{
  "n_layer": 8,
  "balance_loss": 0.000751,
  "rope_fraction": 0.5,
  "parallel_block": false,
  "lr_mult_o": 1.5,
  "schedule": "wsd",
  "decay_shape": "linear",
  "doc_mask": true,
  "z_loss": 1e-05
}
Below are experts of layer 5 (counted from 0) of a mixture-of-experts language model. Rows are named router (the router's row for the expert), gate (a neuron's input weights, with its number), up (a neuron's input weights, with its number), down (a neuron's output weights, with its number) and show model dimensions 0-127. Each number is 500 + 40 x the weight over its row's rms, rounded and kept within 0 to 999. Numbers have three digits each.
Before each expert's rows: a language model's description of what the expert responds to; "comes after" lists some tokens at least twice as common just before its tokens as in all text. This comes from a sample of Wikipedia text that the model never trained on. Tokens count by the router's weight.

# expert 43
It responds to: Clause connectors, pronouns. Commas, relative words and clause-opening pronouns in prose, such as which, who, there, he, plus connectives like However, Meanwhile, Although.
comes after: ",", ".", " where", " as", " that", "wh"
router:473446437428385549480522511496547531564539538552423382560546511466520534552525450460479530475532522525499520494556454477522457481449516481468499470480485484503420496417573572504513472529437541444507505520469454477476526477513497516523557502440501537480529470513456446494534437448502450470483492564575465464437512489519530510473471495423503521449481542442515468477469494515481461508483
gate1:517526496559511485593449515528543518503487558499468520497488474548500446485548549485520475523535567547475477528547573503444504556450508531553463431483423564538474457417517416566488463515447571513483496519529493523497428519473506522540494526539468564481416503509542506479493422519524487520505455579543578465499475511470601459518543434496471450501554524471561501540499509487484535498539
up1:449443474569494487519492477517447512478460472501471495600535568465601518514478484462402488470477470528530462394540515470545530464496454481540470473564429543480581539551476490475471468487484544515484527494525508550539510491493495434464454541485444503497564600559411475537498484465485476520495516519433497502518515561533491503528427509480469510445475440487478477553434467483532502529449
down1:481564562524491482575469483560416513486501516460466488574476528477491479554548521510527473478485472514523534464525543483505464464453494474439510521492528478487465567498551502456443588539529458545545425454509463522527547477485446446535381490542436492462469468534446418497503533484456450470546573558468533494530422495484544537518533594459483540522524482517486481525489523464517487570541
gate2:470527494508462511541459537503464430533515536508501531413520534471516582476493440484449469538445480469437525490579505489528492534500491465540523451497511498510518491510499504492515496459579423492502578456476431424497527508541515542544400478440520526508531512494523497505417524490451465500453513372554505606523456508501427536553541513542446519461438534525487481468523493423490525473516
up2:491402538510467460494521460501489509571532508479528471532491552514472430497475482476501504505409527439511451558468555534524498410537472551498555503506454575516432418522498516468514559515451493580480485504543505506516521456466431528536580482538512511513533505484497559470537538507556570506577511538479535452488484474537516409499446468456512526416543458487495493568461565555540529508473
down2:535500496580586495507368513485520468479493483507485446453464493507487540508500485514521494523499481423560495430511493503562546523509524490442485483486491409469557462473565545520477455519509471504465529549512432488552467496449492472507529545448564483515503539532448502489498536511439419492589524503486499567541455519518488528474401568546416525538472574536520488528514467563490519434479
gate3:504545527576519464512496492466462531527518499482446511547495485500491474551569448459551572511508483492483477514531546530474546466569531507509452501518498520440570575514567534559566461641455532566517538506542520535517544476500456570485508543468490540509498530480527491481497453565565575522464531516511585492482487488477496503519538534527523561592543482598514479566523501522524489476443
up3:451462483464514550526471444532579585525551523546470524488488518489534478487475500468480503476421554504406537488577537474446464492475503519583506559474511501561519422525475529594485512451455508513523486504509537572532470526494537500532534454548563464537502489567441520495531529451452502491461530450548540574515532491520373493510488542469495461540502516433469530505458480477512527515418
down3:550560529531532487476482497550559477520539430485540553540494422526511545534504571545475496492498454550538474524491503489426528455495494519576533486401472482521499412486542520504460458487508483570521508472589555446524456545508466529523523538471404467522512537554421533487548495505534447494477541532523552489460507517457455520424507572433479564538524475464489439551518484502506550523447
gate4:463465396526441485475510477526531507467538452502455478487504493529496484477518542552486422496513561489466531484606511449509441483534507562537524469501511536532535546531594458531493519492495563486522572593473419407503410487516503509456552580459554542547503486455583566510474510510502502556515449554483440498484483551504436522504523569477488536467489521504504464532482470491530490480469
up4:472512469515472522440554477549487479594495549491519453548473440487530415495493462517478502474508549502512470523446575505499546492485589488479464494497458522545506485503500546492487529486503496496465466427519440502451531527531474531512442421503492503531527460407489532505460518488483439444462525451499546489436458390433510506458607518527438531499535492465486492520550488511516500377580
down4:475443450487533518491547470503552522504481486473520598451516482498406499493500610442469513476423438443478540477478558416493484523528490514563580454530486492493433555469578549486478476561460546542443506494528492463484485493526501543489510498476543554453499525510498465534523534538496537432508525545464600441481461493504414455520434511536464485437545487476531469534454485521486475477537
gate5:547527481475515500526446537441533461484525509442414521501495506436487487518518540468456495448493456544458448492538498557433468487453539477474541544489442504438478474496474505527489496485460499499509544490486500523503499514499442505488478528542460441411495465442569495592516492531562514496473503522514494522558580482477428471436581566552576563538510582379505436486439484465501521472521
up5:574479486486506513483542517451533537508619513512523494549445502448531452453498539481501453529477535483491523461504484492514497505414523511541492524545461549534545551511556505455476409508487485457485531566512529513598537562488547459504469487489485552444477526467525438402516551456497437570485535508536497567599470486535549460453513538489397462468506492518452470471455480501471455525484
down5:502564506528416519519451527507464451475503539511478502430531484452500453447493513517522470525418528483491473575553520418457547537497513517507534501491436523510457503510478476506517501510535451475565481472422577487528534490492443573451543464517459549568459502495469512478536592569509516557473437460452506485541579496619515443524526511478461498441588493549550541507498519513530529479480
gate6:512475484527515474479472422528500452515507525445514512485445486484488524493475505497586475499504556571526509545554524507522507451470548450488461537521554513498439552537501520546384471471473478523510501492522533525467491555477453560476513477478495487473488540432540498513579477502466456514477459476529533528501498521525549552548596525534527455488463581453503478607462440449659506480493
up6:517541512476486467554517578467440466500562489502567444523535501472528500480486447482487510484518490435521532504467534513467478547461514485495481522541524506472517423499536445517486503464515451451525556532486434495483537512519470503447392455540429482584483571541495467513444534509479541561460490450470450439459550473594569550486552486562555509539475440498471495457574444548423534477491
down6:418566479554440460446497549537494531479396524528511499518480542516499521597459476497480525496498478497489549556494519463418557530503516511431510481439455478514537520520523506525445469547565464420456475536557504507433512576455483472462506472498492455558513582450418534475579486557484466506482486494520462503468488507494529557501577478534481484481414488456439476418488508526529514523499
gate7:508507530481554545480429503566574477501493523467523482481491408443534541566485466495508533447501500569480473461528540528551499484545447574502466459488511543447419499525484460529472563518491410497487502492527442484487512495451456435472433579499500518454512540570562468533534558493525516463446528464492453549479467561485458385496507501502504547495538485500469545436537519545590504496520
up7:550497476503499448480507477418488510528544604503519511462535566459488531507481560507525503492476454576459524464425455486432585492561426537532513497544521487532477437545513546502526414539493505540454454414453471490515507517473482549495569511557498482494521439441516493524432546475589498460457521469475507480402499544468471519479491547474437534449508518510511482481525576497478524556540
down7:498411500453504484471515472471523493500491524469476533479446493550518531482542487564528511511508530540534485503524542467522464524475541471480492498493493530494504419502517541569514594460510532361576481485482515500482471519496508521511612463506525495535526482532522509463493552548591482474454395508458543400478513543531556463535453501511451628473466488550514475519448492529512553533475
gate8:540484526460457518426507483498469518532518488502477528492497506509518524518520430530483533492553453594439487413506526538489505506514551450432464521433469554505402592493484477570512506593481445574516433568534529503493461489498455444547511521512530427482483508410513467501558484495533495487498527491600508475540472473535494492458508453533483471507515413503478459510394493537529469466503
up8:542589568470554558506502582511527585526546531506548456517523428441535506536492567445455492522472470476479534522524451421475492458464565475518549515520533489427552507545493496462556467531540565530453546468486532550512545566474487512456479394499468552570483510522521482493559503525496468521524553495414485511563506518440468505503499444504512542535557493474521496490531437476469554540516
down8:577490527569453503513461452504523461564507437449486543551544491509497443497437485501485532430550521514446510451472513459550517518477501451532428536538542513514572469508611523511532503513598520603496438499530482507457493503480512538519501507547492524437501515471415519538532468459548538476503480556493565541579571543460489472486505497528491427549463446567531523508519447498525516500461

# expert 37
It responds to: Infobox field names. Field labels at the start of infobox lines before a colon, such as Location, Coordinates, Release, Main contractor, Other names.
comes after: "-", "\n\n", ":", " •", " Years", " Known"
router:453485440478514488509485473483430511441512535493465487498495535489475572510418490466574529527512469446484476418539453468499492520429399535488402529520551465529507536539459487527547455527472554456503511508497526436485473457540538502535456447467526544521536535561513458518503590474461529521477594543454531549497347468492497484447529557492503514481501533486504456518487486503485499478442
gate1:471506464464518550485496459567500490529473462609499566492539631579473509451531492496453467515465540455470521488510591445511525483513477471533530574564573466493490520588495495529524552521510504488511520506534543522523492508500534522412452501445527457486593497536576452534477470468495507536492509490437542472509558491549480478496499572499455479474517516452515526500469541504622502514488
up1:499507531530495509525512525475458431566532527479486469492520484444501516476481521458523528495573506502519497479498486491439514504453498477475536492473469508569543476426542492538433564484469558517444533531531463496530467582483497479503468456536521504524574457457429451511450508578530493490513538509527487551484493478606469454461574504431444485485491496527356500433456474509455624469506
down1:529459458434550540437472509517529511515525501560462421484505479494567539506553495530528492449516504519532514554535441394554486559506590525462517565538456458567485479514583499466410464513504545463426489447466587455476510488524451422577425529531482547516503489517481522436480503510551468453530467505533486430524505507555507439551525493519468482494526491512523527503457475495514512484440
gate2:568517529510499438535503462510592535478506545584516518505526499566456515541443510522399537464466451451535529528510496529532585468477601517483434503515503476472439517602505535467537528448556504537538491541410510545518539459527522547471466538447485499497501474510461531524523448518475483487521528464478424523520539542525503490528530537566527486516458540486514410559484535550540442521453
up2:507543518439563460587495546481503514483498476512533551485525525514537504477478493492441468544514515514414392588457536479602520590530514484533494443556481479511522419491548493459521489483549506487448535440464537467526515514454464490531458493536509506601491461540554499595517536484512461483524510521541487501523421458472509498477520450474531503487517453587481455489526525527491567420468
down2:498454519436465495456570494533521456606523427484484466494443475509488561524526452439524571472492537454537567509522441505534502512472534477425471548456491522528465564539507498471537374493479498536453461501543497443510483463433462517491435478531490483444524533502564480508428493494543497500476498458428514548584476429468466484473489503450532519484473531556488492531477522529525490416428
gate3:511456477504446496494512493456552539515514509479448517496546538468592509513447495451470442527522561530448515510462416449498527522543497443517561461507485525530606514515538606543548464519475522469487455469485542512511437490506525560511502447461531437569458522501443530495474482589509529519613498448466541505454473480545525485488553517456580554490554502495499555475533510545544452480548
up3:462543548470456577499489509512517563457469558556546497506500537514458465519510425555515577553541521543490443626489537562533449506438401494473536505524507481482497499492460467480496469488427428464543476543506515498513518525560462491487520488538530566510512412541551526452477473448505542513480504545571498464574473510452503530510484532529447535455535448553469466446420496499507531476525
down3:535501457502516430457491593579572532499531525524598517504570464544525492452504488499457402464471449475498457495458501497457430521451526519493511426498509530469502500546526449526517500468485462528472497567458487511513520472580531466491510556552511465477477586532497501440531530537552390464465545569516541482497546574481473470532514482537472476546475513446466465552428483549534519505479
gate4:506499469513501530515444479526527588509456544532454435530491493517510508482538467532532456501496601481480472523580508506529557498534513553454489496502473491479506500504459433501514545536460501498506536470540504528495458561477548444515479524529549488536490540564485488474530558513455540529549417519567458629520463540559396544551509543533423464537469480544476553511496396495440459517519
up4:606474448541525481508506462454484508480506517536494544575501468526483509565431478538515529530486537545576492503458463552481458540467453457461503435494473427437529495543520500453482511591466547517411536479522523477434510551506406455533506482510455513565467532426511502476518495475561508484499526494451527523431538494498509530475474431483595500455556481474517476498504506461608457537519
down4:501489492519464459517517489466521439476522502549449528458433481577524520462434461445450512497492564486498509514515451484510483555401546494474501506596530480601403467534549512459394437536508499469521492409468466486452505468471503489522448444524554545479580547521484526513532504453533459486484535429497533453483554565489507522480484530501488455523506546459496564542480461477477444518462
gate5:499514450558538479533518512495547470516507460476437522551471515481587471423543572539476485505492515487556523526523565452565447504516431486548454552538498443510456501528503465517506502461488516498521544398511481544549533448503505510526492510533488534502473462464514594454483385510505520483465534590474502430559523447417519564507509538555425547471523533509473499425542496553507481488479
up5:505456458454517478517437522486605477477457497489560452465572450490454524565562470485500467504464478437525494516483437549486496476504448532455492501443547546463502471503474439484553441498457495528475563512517496436421515499440459572477518473521555471498504557475462494520466449505523536538537476436455545482567492450429490446456588432496489474500533459574462469486428555504468472529519
down5:520510472446553502494517442497489458488510543474519557460521477497508525457535445484523554499551513573470478510564500474457471551499585513532481467513482508545528557570451445443513453503540503545491495581481489453521455453463520578594422418554484604473550455511553548491543463439499540492504506582498494487440445514449521475444496471556513515514480471476487484513483547462503504492593
gate6:482489476600514516448443506538544497521555439455507455535470503512529468545460509572481557480455502507482503507461504549540563553520523506481444452505514382535502539571525495490478472500490498494495454434478446490574534442562459563533522531529521515471494527487509508469532544416530564508524561468526478517532566456423460514481508495447393480494487514512508455478450551478398547528497
up6:470478452478540504514526468495495514547500506475500488521569431510459470469427537492533521527538489533478480513510589531543569444518516414506520512500498545426422537495443579428433488513553421507426533515473504551496510518509552498521483439487462568535496557481494580583517477479476492455449434539574451488541496484486447498544534511494501422516481538525549489470525490587471459448488
down6:514503505476441446434506509506523559471518476440507471484561535497632407496462494493510435493469434555586483439533477505471533500518462533481535554530513538457515565563552464485532458450494511443579503504489532492530442554497459542523491536464508549500480470545552518537503462471430469412531455533481556474453518472521443458448506504479478550452429468524483563482506472551498535525506
gate7:458536544474479498483545457463462543506526477409530505499562500492477426476488477495547540477419517512471478516462524522507534473451482546517547455440454512524494426508474494486510568454494490486417538488504497450484535455486442440503468504484513501485487457563467566435586455534458485535548549525389505545557453510499442456450507557374546551462523529477477497461501469514463509556526
up7:414508515488468492455511490454449432461559495506486525483509518532538499492499535520444473510548546551505516425467484510471485422462443439524494490558512471435500537482494515529521427505491493421518445465502498496493510446554459554504545457480546568522530378416549527566512518461506521484510522467515506491508536497485503503574588468458559420463569485423508584454544497546504513479507
down7:507522504468542553539451500504528514441480498565524541512562497483479495548544418503474469554473495512473467540492506494445557560568414513507448439471455503472507488494584485460457493557478537503455448503515554557532486469515511540532506456395486424418501528461493497481564477481537486467426529498480521495458446526419517488480508447434411502512452530538502527512447538575531569462493
gate8:431517562569514502495478493515525494492518460486449490423529557566455408538416537412464495510503516450470457497486534469485587383461448512477540454442493443493449451456531495518469489468492520488484490520437471479450527471462491512481448449560496508478551568420501507429482533526543434494457503519506460485494514486444453494564473571509526544529498456471483524446433478519475485502484
up8:551528474551512545566492444520484478555590501465413524513513503468506504533516488570499428510508437434524418493459466494479480482473580459503557494548561464481485485452547548514474544545473504485554484476495477454485505525548413507525512502566525520513495478477483565509476518414516547471462507489464495521498500519500495576527543450509470493502485586436581421507395449482464532438509
down8:536471523487516429510552481537570508498521426517583518507476474443477474522515441514443465500528604533415458497495491499485465533469547503561428509480547533420512502513448513548498441529502521493418421473536492549488544440529454477466541494474548435492440539519560536533527441543516494387432576552518509495462474517509506493436508470517468518441483487512464487474512525512455513445498

# expert 42
It responds to: Quantifiers and counts. Number words, quantifiers and following units in counting phrases, such as two, three, most, few, several, years, percent.
comes after: " the", " a", " of", " two", " for", " three"
router:538569500511471601512536530453485451453406548490498428511437509502474465516570476479531449474461554463409535536500488491491544546523460428502505470491525510517484502473479568510480565500464429432501571546436536459510509567510483591481571514462517528453448493464518484480478472483425497460488541426515537512449429500536546493493466585500479544507537513542525487521528483546507536496530
gate1:533495442531504497460477567589489531455382503443508480426503507464528486498477514475561511525500553468518506516403549549552487404479492524557498546442521432530479518511531480478468415511514434499479488506585454471506498452573485494540550526473484553477467465538542474539513542493455464509474486473484500519565485466522531445433465482580489482537526535465564537533445535530488545560497
up1:578494522499442464528493523499574523514513576579506463530462439548534490532530499462500555557473489514531417525530506503589513524455488475538521519518551539552488533490522506519438490606506530509511562401458536473476537488448506508502506494473489497462512458489481468462492500538523507610469520417502498491564470504515497525521540454479556489542546494468494451427475477544442605424535
down1:511477530478513518475594523574479504575532574539516469480440472513448513508598520540526549504414568468525508538491420417491492485477518472545496513537517522558527495486489469537466419511512467545486546432533508449480513456546527463529528462465520507511524473512562448557486493451515495492530465514501458532508549469443510473430461492509511469592515407532474429472563504496432558514550
gate2:479472511534525480452469548483577464477500536409464434519531508508514525506529532486508464501457491528460536487524612467462470458559551503537488534571513502398418503457485527524506549563552469545482445550547476412504525536504486555532446520518477453560628499473486558475521537425490546487515475523468499535496478459531500468473471523478489532472504485465505456555438479560464463532541
up2:474525442505487486514476477521424602492458467497542480478439493428446453500482454495464528464493514465519483512606417519521522525519471470422560493497512521544448541534439521522468458540472495506459549468519599558520507473506510521438485484485539532529460475531477493538449566536492521393480523472500484527517485512490481477537491422484549453440457448539444460510502452484477377503535
down2:485515486504410464540438504533527467466502494508492476518470478497500563486463541461528450503567511560464509509480474547516431543373533473517489465456481503494521587497507501528521624511481442512481562548518490445485499529541516483460506511444484520462553468482528520439511473510564462454469473459520481499517586483504513474501503560500437545508529540542502391563445435593482542462516
gate3:522483525441468541494478458595523488439466494489511454460469551510537565481470479579515489466506483495524530539476465484462488564494493477569552455482531540469522481491465448475566467458484563524507470533606515426497488555452470542532462489451472477500519536463535481529460479496544417511426571431491494579581433552523478511502471466489537560475472470539492441534540476448547494521427
up3:547493474509485551538535555475490553532452548530490519511539463499562441494560424413581541464460413473506497417453495571527467534507502474506478590533497533487482598523442543534516515513518453552526564490463430525488476505448547502526504552456506511458471441501481536522555489458512546532553550473459540431472526520527529476432441532507500486522497514473568548453503500489570484466475
down3:489503500510477462504471506430526506469490473483512507492522435453516500542499477500467557500533592426418445560481527424487508494546576490397539538488531384551492449491507496479441610485524543586469485496495472528552477528532546486481484450471460477515458489554442481456488507494495475589454488568546483424533518503468502472546472436503456503453480443495490502532489475472472557470520
gate4:468547521506492474522393546433496478554526554433510430526506512492502489518489564471468479519503516525526454447448456478499529544542455537534496456533544537473462523514455517511496449447522524476522554461490441500514545554459443565533439455514463562512494507467393446437502556510512451515493424526506479442423411444501510458530491534507517562505518492402485489518549482461552496470449
up4:537427530465549522467500479505458539431480421502488545501513406539597518502554493461554454445559548568573464483489498440464442493461440493517503513494580535507524471567483494430555521523477523492485470548488481455487500489472444516508520514534462476575490476502545492457460537429439523555558517426471549460561546505517519486427490537456517456466509500497446488546496460478548551531519
down4:503525553517472508488518450492545571417498605585467472487515532445473482542456459542445545471430495487514506486553485507564430506463427471486455465500458442444511485481487489570487438462557430456493401509486528465509467528475515466526519463472473499455593477548512454539486527481414484483506455534551450543507480407565470509490509451507478476498547499499488496493445494476564498533476
gate5:421457530430518533544566434539522498490493456485524598490563532506492479479559485452522555496513521507535501561504503522570535472515496465561442454439451495475423536464535533476488453504524570504554498422512492502463534481470498544464532582464496435532466473476496546495486469488605447582484521577536484446506511538481501503505463465505556485426507539434495465547430496509453524495512
up5:534471541507447467484495484487413479494568516526454449523508540546536493534533542489531566412489568569546565430488568460475491488445541520531492513518589460425526429482502516524513530508489490500562566564519527492520493478447540505425499502470519466504494509512501490549425519568437519475471500454548597505434519448495518553525481528502401542505508498482483531483532482433509498464565
down5:518528542441499466475482502453514510471523509493509534504479470532527544542461528499462558529509551494462501437512460492398573524486463581526527522525493457514539441525454489465459435423497521469502461544546381532532503500430536479508448496467519503555462444411452466562515544477562495543530489523563514525479554529465525410456551493492492518564499541486531469484556489503544570586484
gate6:552493532583438488512400485524511471532495447484507451525556549466514522545534501530423491459482515499517503573499534589556493488514490497554441513509544515495452501571492465560525512513421494425518529520517457512528492492463512500384449442419535476467514483451461469504525511533499462439466466521524505550419552542499505482497445471516476535471473504589466487538398544484458499470526
up6:457474535397496504505560527531489479553507482545550571518447503467479488502509443464505498549481506528495469413502519487485514458521562465480461511469479449465514531464509552477440544548498520532520591506426558504499517516508523469506484549534450469472538465563608504496460474467459604538523555503554500546487437525514545490472565534534421547584517561476476549444487445507474510548502
down6:466551529544546520389504507504491499390552526537533455498471477488519420471468595479519420465469494476472453511496522472459494555504540502460490441482442427478511429547473530535449531530470447509457502518443477521546463483543500486549505476525474490493565509556539457471549466445482512556520478522551492534490505422522537533514456547490436481430480472421516460449490501525415499493441
gate7:455474433540507524489458452479527516521481456489457488456543455512581528504470556454534500633492520521465465507449487459469484518521443552441495482506516529455506545478495551541505519530463484457439496512453517431532484449525502445476409464445443466496493535523472582508506502565523501498485584419533485487560492516518463521505475485501511472539448485437494521513453377515429469433458
up7:564499479486460475484491457490484473496472521474550480549468462524479471487534437491475512413445507451550478512517487541562513522495565486548554573521518521563465530564531542504529509500512523565520570504536472416462551412569505509590469529453494482519461477539460528577452510431510500490500442548438471500532464480473520532505417533538507540519517415527520491464479549464452524566590
down7:477578522507447446540477565500551436492514454546544488489503534560489493550467436487478515474423509539483584542605561525477458522478509434519435456541477528491528509499465526470500569477497510494575494467476451531484548601614432533453517524499519513578540536555447513520512452543506467486467544501507533473504456447457487492490548524498489579488489518543424471517504483490490463482507
gate8:568503547516452532557500474488456533524522509525528448453495524550577521576461503432541456518478524445487481520455503483549496479511449532522496421568533545528589528469449574525474453464533499464607508490529427524492537533531453478540522505527499407488538479487492467490521572486489444470457510506465464450502516463422487498461537489539550628471510522446544525521491476507534485464543
up8:464490439519471483573590553490465461508456529545541469527387453435485485453428521466457519541500452445521477474568477533474529493462527447474485503556473544470431499516497548460492438495547496535512527539416459473458506466543503476488545618521457517523505505560569530429515528435505495492510463494470545476541545496434520536471503491412495517533462482499440543503551466527518505469490
down8:500486547511533517523561481475543503443537463499497549515488538482571415512456494597499482482492511554519552495489477440440527524588490431561516502520474448448471428460536516516555496411538491480545516525600534511561487473524533494575447484528486469440483542471516497498533382530466490531524533478460504535518522475500580452457452523564514507481539540510429540536516490560483456503499

# expert 6
It responds to: Table header and cell words. Words and numbers inside wiki tables and sports results tables, such as Final, Cup, Date, Apps, Sheet, team, Result.
comes after: " |", "|", ";", "–", "W", "E"
router:458497541471488509551479504485514517447531507540515495456548457500522522475449483453583521522558544441490508464488505561430492505419538458511447489540529498434415436577498521462556478520534548554484525563435521508535465478472476593577506500459531522450428536522594528489505487510448490518466466559459436529472485523522497457474560578520465533538535513446499521488522482523410456482506
gate1:475528513513439528462493450455434521435478455486507494417540468510561452526512502482482545487554531424564562443506557466440482481491513465524523511453476545535514502490464527502452515595474450495472554501534576509482498466421564456559528538435531440477490513552596513499504455518517478504465469481483550496471488566458490500489484464419561493439512505498491439461508485509621529535519
up1:521437584540556526415480451519522538520514550498469536493477495470471503493460460580486587532560489503561460458481504527519522491535566534511523462539436505512487513529489475534513473426508527469490489520485544575466547507518501477475500439493497536532596543525472416553463492484547474520484477606450571514534486481526473471603563505551516484503500555511476492585517492439470444476552
down1:472512511469550554522531476526530417444517507510400476511518502537530470483520529550558462527512444481512452544528486500437487478484444488548462425501517435481474488434499491521583434418590518476576540479468422482524505469473524517536496545471518542500437490449455494470551476455463473546525480473502491495495573467554530457494485532505522473499432551536455542488468562473402552450448
gate2:517561543513492413489488576457522541517488514449480467472517462549499488507511428509423472491497572474472488400466540562543495479461513502490484518525486493471470491576514582475495418475447492551515476473507512535508451447502472458449363502460481485460477503525457544488512456485496473467436490488471402438584456525431495493444506506491498587472450531480514491545511503552496539533474
up2:457455457482444527519481480441519483503514496525541477442435544495480545555486520540505530550499493539478531538472552511552496479489464498542420477485474498477556507443509480556533488531587498467506512539454588546470590476486564503526512488522536449444529512473517441566442496563540402450535465525525517515500438471493628590483482498554516466498500522487483499484473519539458406548504
down2:540484457461531522501522519519523479468564485474536522554462441459493495449496557483432447521483517492468505514560564461549424554502576531489494450461470475540487530548403507509499546517515503575540507490453547458453560465552508574473541478498489448459493497481508569453500497431483598495431533415468500466466574472535528475536510502527497466424456525462557545479553477520471479517429
gate3:486500430518551529521543523502485516546530523540499537590517529486506545511523441505463496468501440455543472492525530552587482535540468566446468552543454576453442560503521563473505542504527449497501417453474407488552518483507548524507552538489499519507503465514503551508446522483549574507424518512541430484518524490487394481484464505414494523490544515497509485546556553551588539509493
up3:504564465484526504469400497418477464457496457451471549532461547501477502507507403530506548556567557444474430524488501539460460517521439437470492562472459516479576510502524524495447437458494473562632531512472516527521492464484455547540478456501432519445482480506522570484490474539466482487421498488483590536529510474470492513471528545490533499450483407475503473481521506485445512522506
down3:497502509487485458502474523519532454480416503504523497486515512515503469463510480497543487459492504560517545513538462523510558442494562475447473493522516417488488457474485536496565445461535497505448501495553495423611481469463511559558527506453571519461534454492527504572498525561466522464595539612426546487468449524488452522446447595464544538576504483492502560444510442524515498535501
gate4:538486548552486467468564407548410504440487483485495534508487464498518488518483521491542474473524498512594514480475564592485586465462531574549441505528507550462447497485506469478497476532558473484497503486475510470462503467486537558510433533532475446498473537567425510469472516559502492443427483562382478507487496522516475495467488560561500461444443445501475562464486528474488477480576
up4:610506445453470490523539471510595529532469506457519524465503468522510520448469517568542488445505473498445541411534511540455537547468555480516529470536506489466444435556466488553516516527491546492472459482437446506504497457430506428486530469548517529508504408447504475409496480526486517463567476525569435509503471509477524522501564444452412467496570562503430503470455503483505514494501
down4:532499519502446488469506448537550544518547493470482482534530507546518495518547492461519493493487472499443496513534493461508539422527430490496561509574497484456503497618505543473622536479513521438557484449522583473526482479458453505476481517523416523525426538538551480470556465465479456441524479648489549496496499500491544553510503514396472521494451512512486458487474454473517518553480
gate5:472500523444464455569532425530501477530515452452558444550459561480487440534526558531539405477478464490526512486517468549485558516459482513422558504478547479360514510474527515558431491487553540503515498481504533453558544501423482567474481464544456492512471511457456518509486493549490512484583583528432512485543492429493509483506523521542539566550525493554469502507499494479556459488502
up5:474490511500431494531546403510448472535507466542547510464432529485496513576497489471459422525466543442520514533500544466444513503531530526550470441444601478524508470488464494477578508550501402480562571510499431490518535549526482511531495461474460520485564429504500451493533492486450513534506447465519500517524441451598455507462452452536490508467501455450503563476475519506504569580532
down5:443449520485560561524531405534435499450530446529539454525488485533412498514500530479509424479557492528503562420590545473495467537454461482515482482494500550431522472453476497459491501486456563485568504538489502467508534533505452517463497487465476475471466474449523502571498440505471464498546515552470455483491537491536498461507510483439486480482430443536501529608525585569460440530558
gate6:421489483479499478483476501486440493476498495498470552396476511468443524564515508494442516534529481502536489419504424471485577496501559566572487475535515395500510524557481501526433440555573528622572467498477472489501508490457470527524493492447509533482511532486517522506548526548465481476530570537492491501544569458525546489495527520419508478483420552503532473528458479534467485424459
up6:444511452497425529504522502466434550562500565560508565508506549488588525476451510455493482552531456566484456461570593470503483522557475482426490546609479423513482474561496512464432557510521474508551499532495484562536558428513499462478485464491508506525470498566496449484521426548542458564473493532532506562487490530498522502546470539469462469560493490537463529527531565485543498505490
down6:479507535434514572456510529533386453405505481466469502592510480496479500451484562601501487467529517531549437475527476463548513471540458544528500521584516478551432500490549426568503503548489483529471488549426591491498500487475537459474479499555519462423507460542478466478491522442536463537497440504439482492503494467469484435457497523504420507568508522469524521502519476466490442514516
gate7:517471524478467538603460539481479497553521557534556501486509543514477540501503461544568455506495544568581466507577515509531543472515527486549570506480487519560540460529450478531458466486462482468491549430465423458547452434529499495530484564424513442453496545448501499473539477536489463629539458513494535480513543528539524545505497497464437517433437525492440444501501512485472453543486
up7:391488506577541550463522454507521475498466480475475503504534509476561478419509561508482540509553409552458501550532514440533428548482469510454505494495511444557533451517485475453517480425444460516488480509490465494483474541519495534476420484469503522494463444399483517508522511450569533480507566469480479489570460425464469459436451592506495493486508508457533491461480545491421571495529
down7:498502483490478579528511476483538487504451464539486465438492466511494500597551445512401545501537536479475475491522492521475395464511497585554514465483512451587495451472498497530532552501415448453554517450497454481442555468460540540515468509480482510531451493555493454578553532504537469558518536469450534480507523524584458468520461520506485432436514497452517458455515447495446580520512
gate8:531450467533480461510502546491509526578498513550464491450517549425533569493544488497514465505577559467504535453466483514485431541571542528477479497495497537579458425566517508537501416544488447479519441486554514479514488500557454526470587453596529508463530488492499525417484466476570451539580467487501423473497523505535494534505508492497425503511501527535469489481545407445454516531507
up8:498561610526463502489519503543537442399537510451453523511530482469503446533527571428469504428535487536546483566519522501488479472522377501534441450470498487512478507530472523471458530451516513516521573519544452431521474480545587487482449520493537574497503521474518508444560431478514504504492498482490567428544487469509490526591523453531525495517520461509563500506497447425489517550490
down8:532544444530485457491459432552529456481458571546478486516486385532533443468438516536526504449510499576469427522508513455579457503525509515498485467507513464464488478520475511502502445439497509548425440510519485483424555522588613525540499543498439462529520494459496526531511533504544517513454393504475527517561525504535490501495556451513589469509528499495522517435532482480469496513433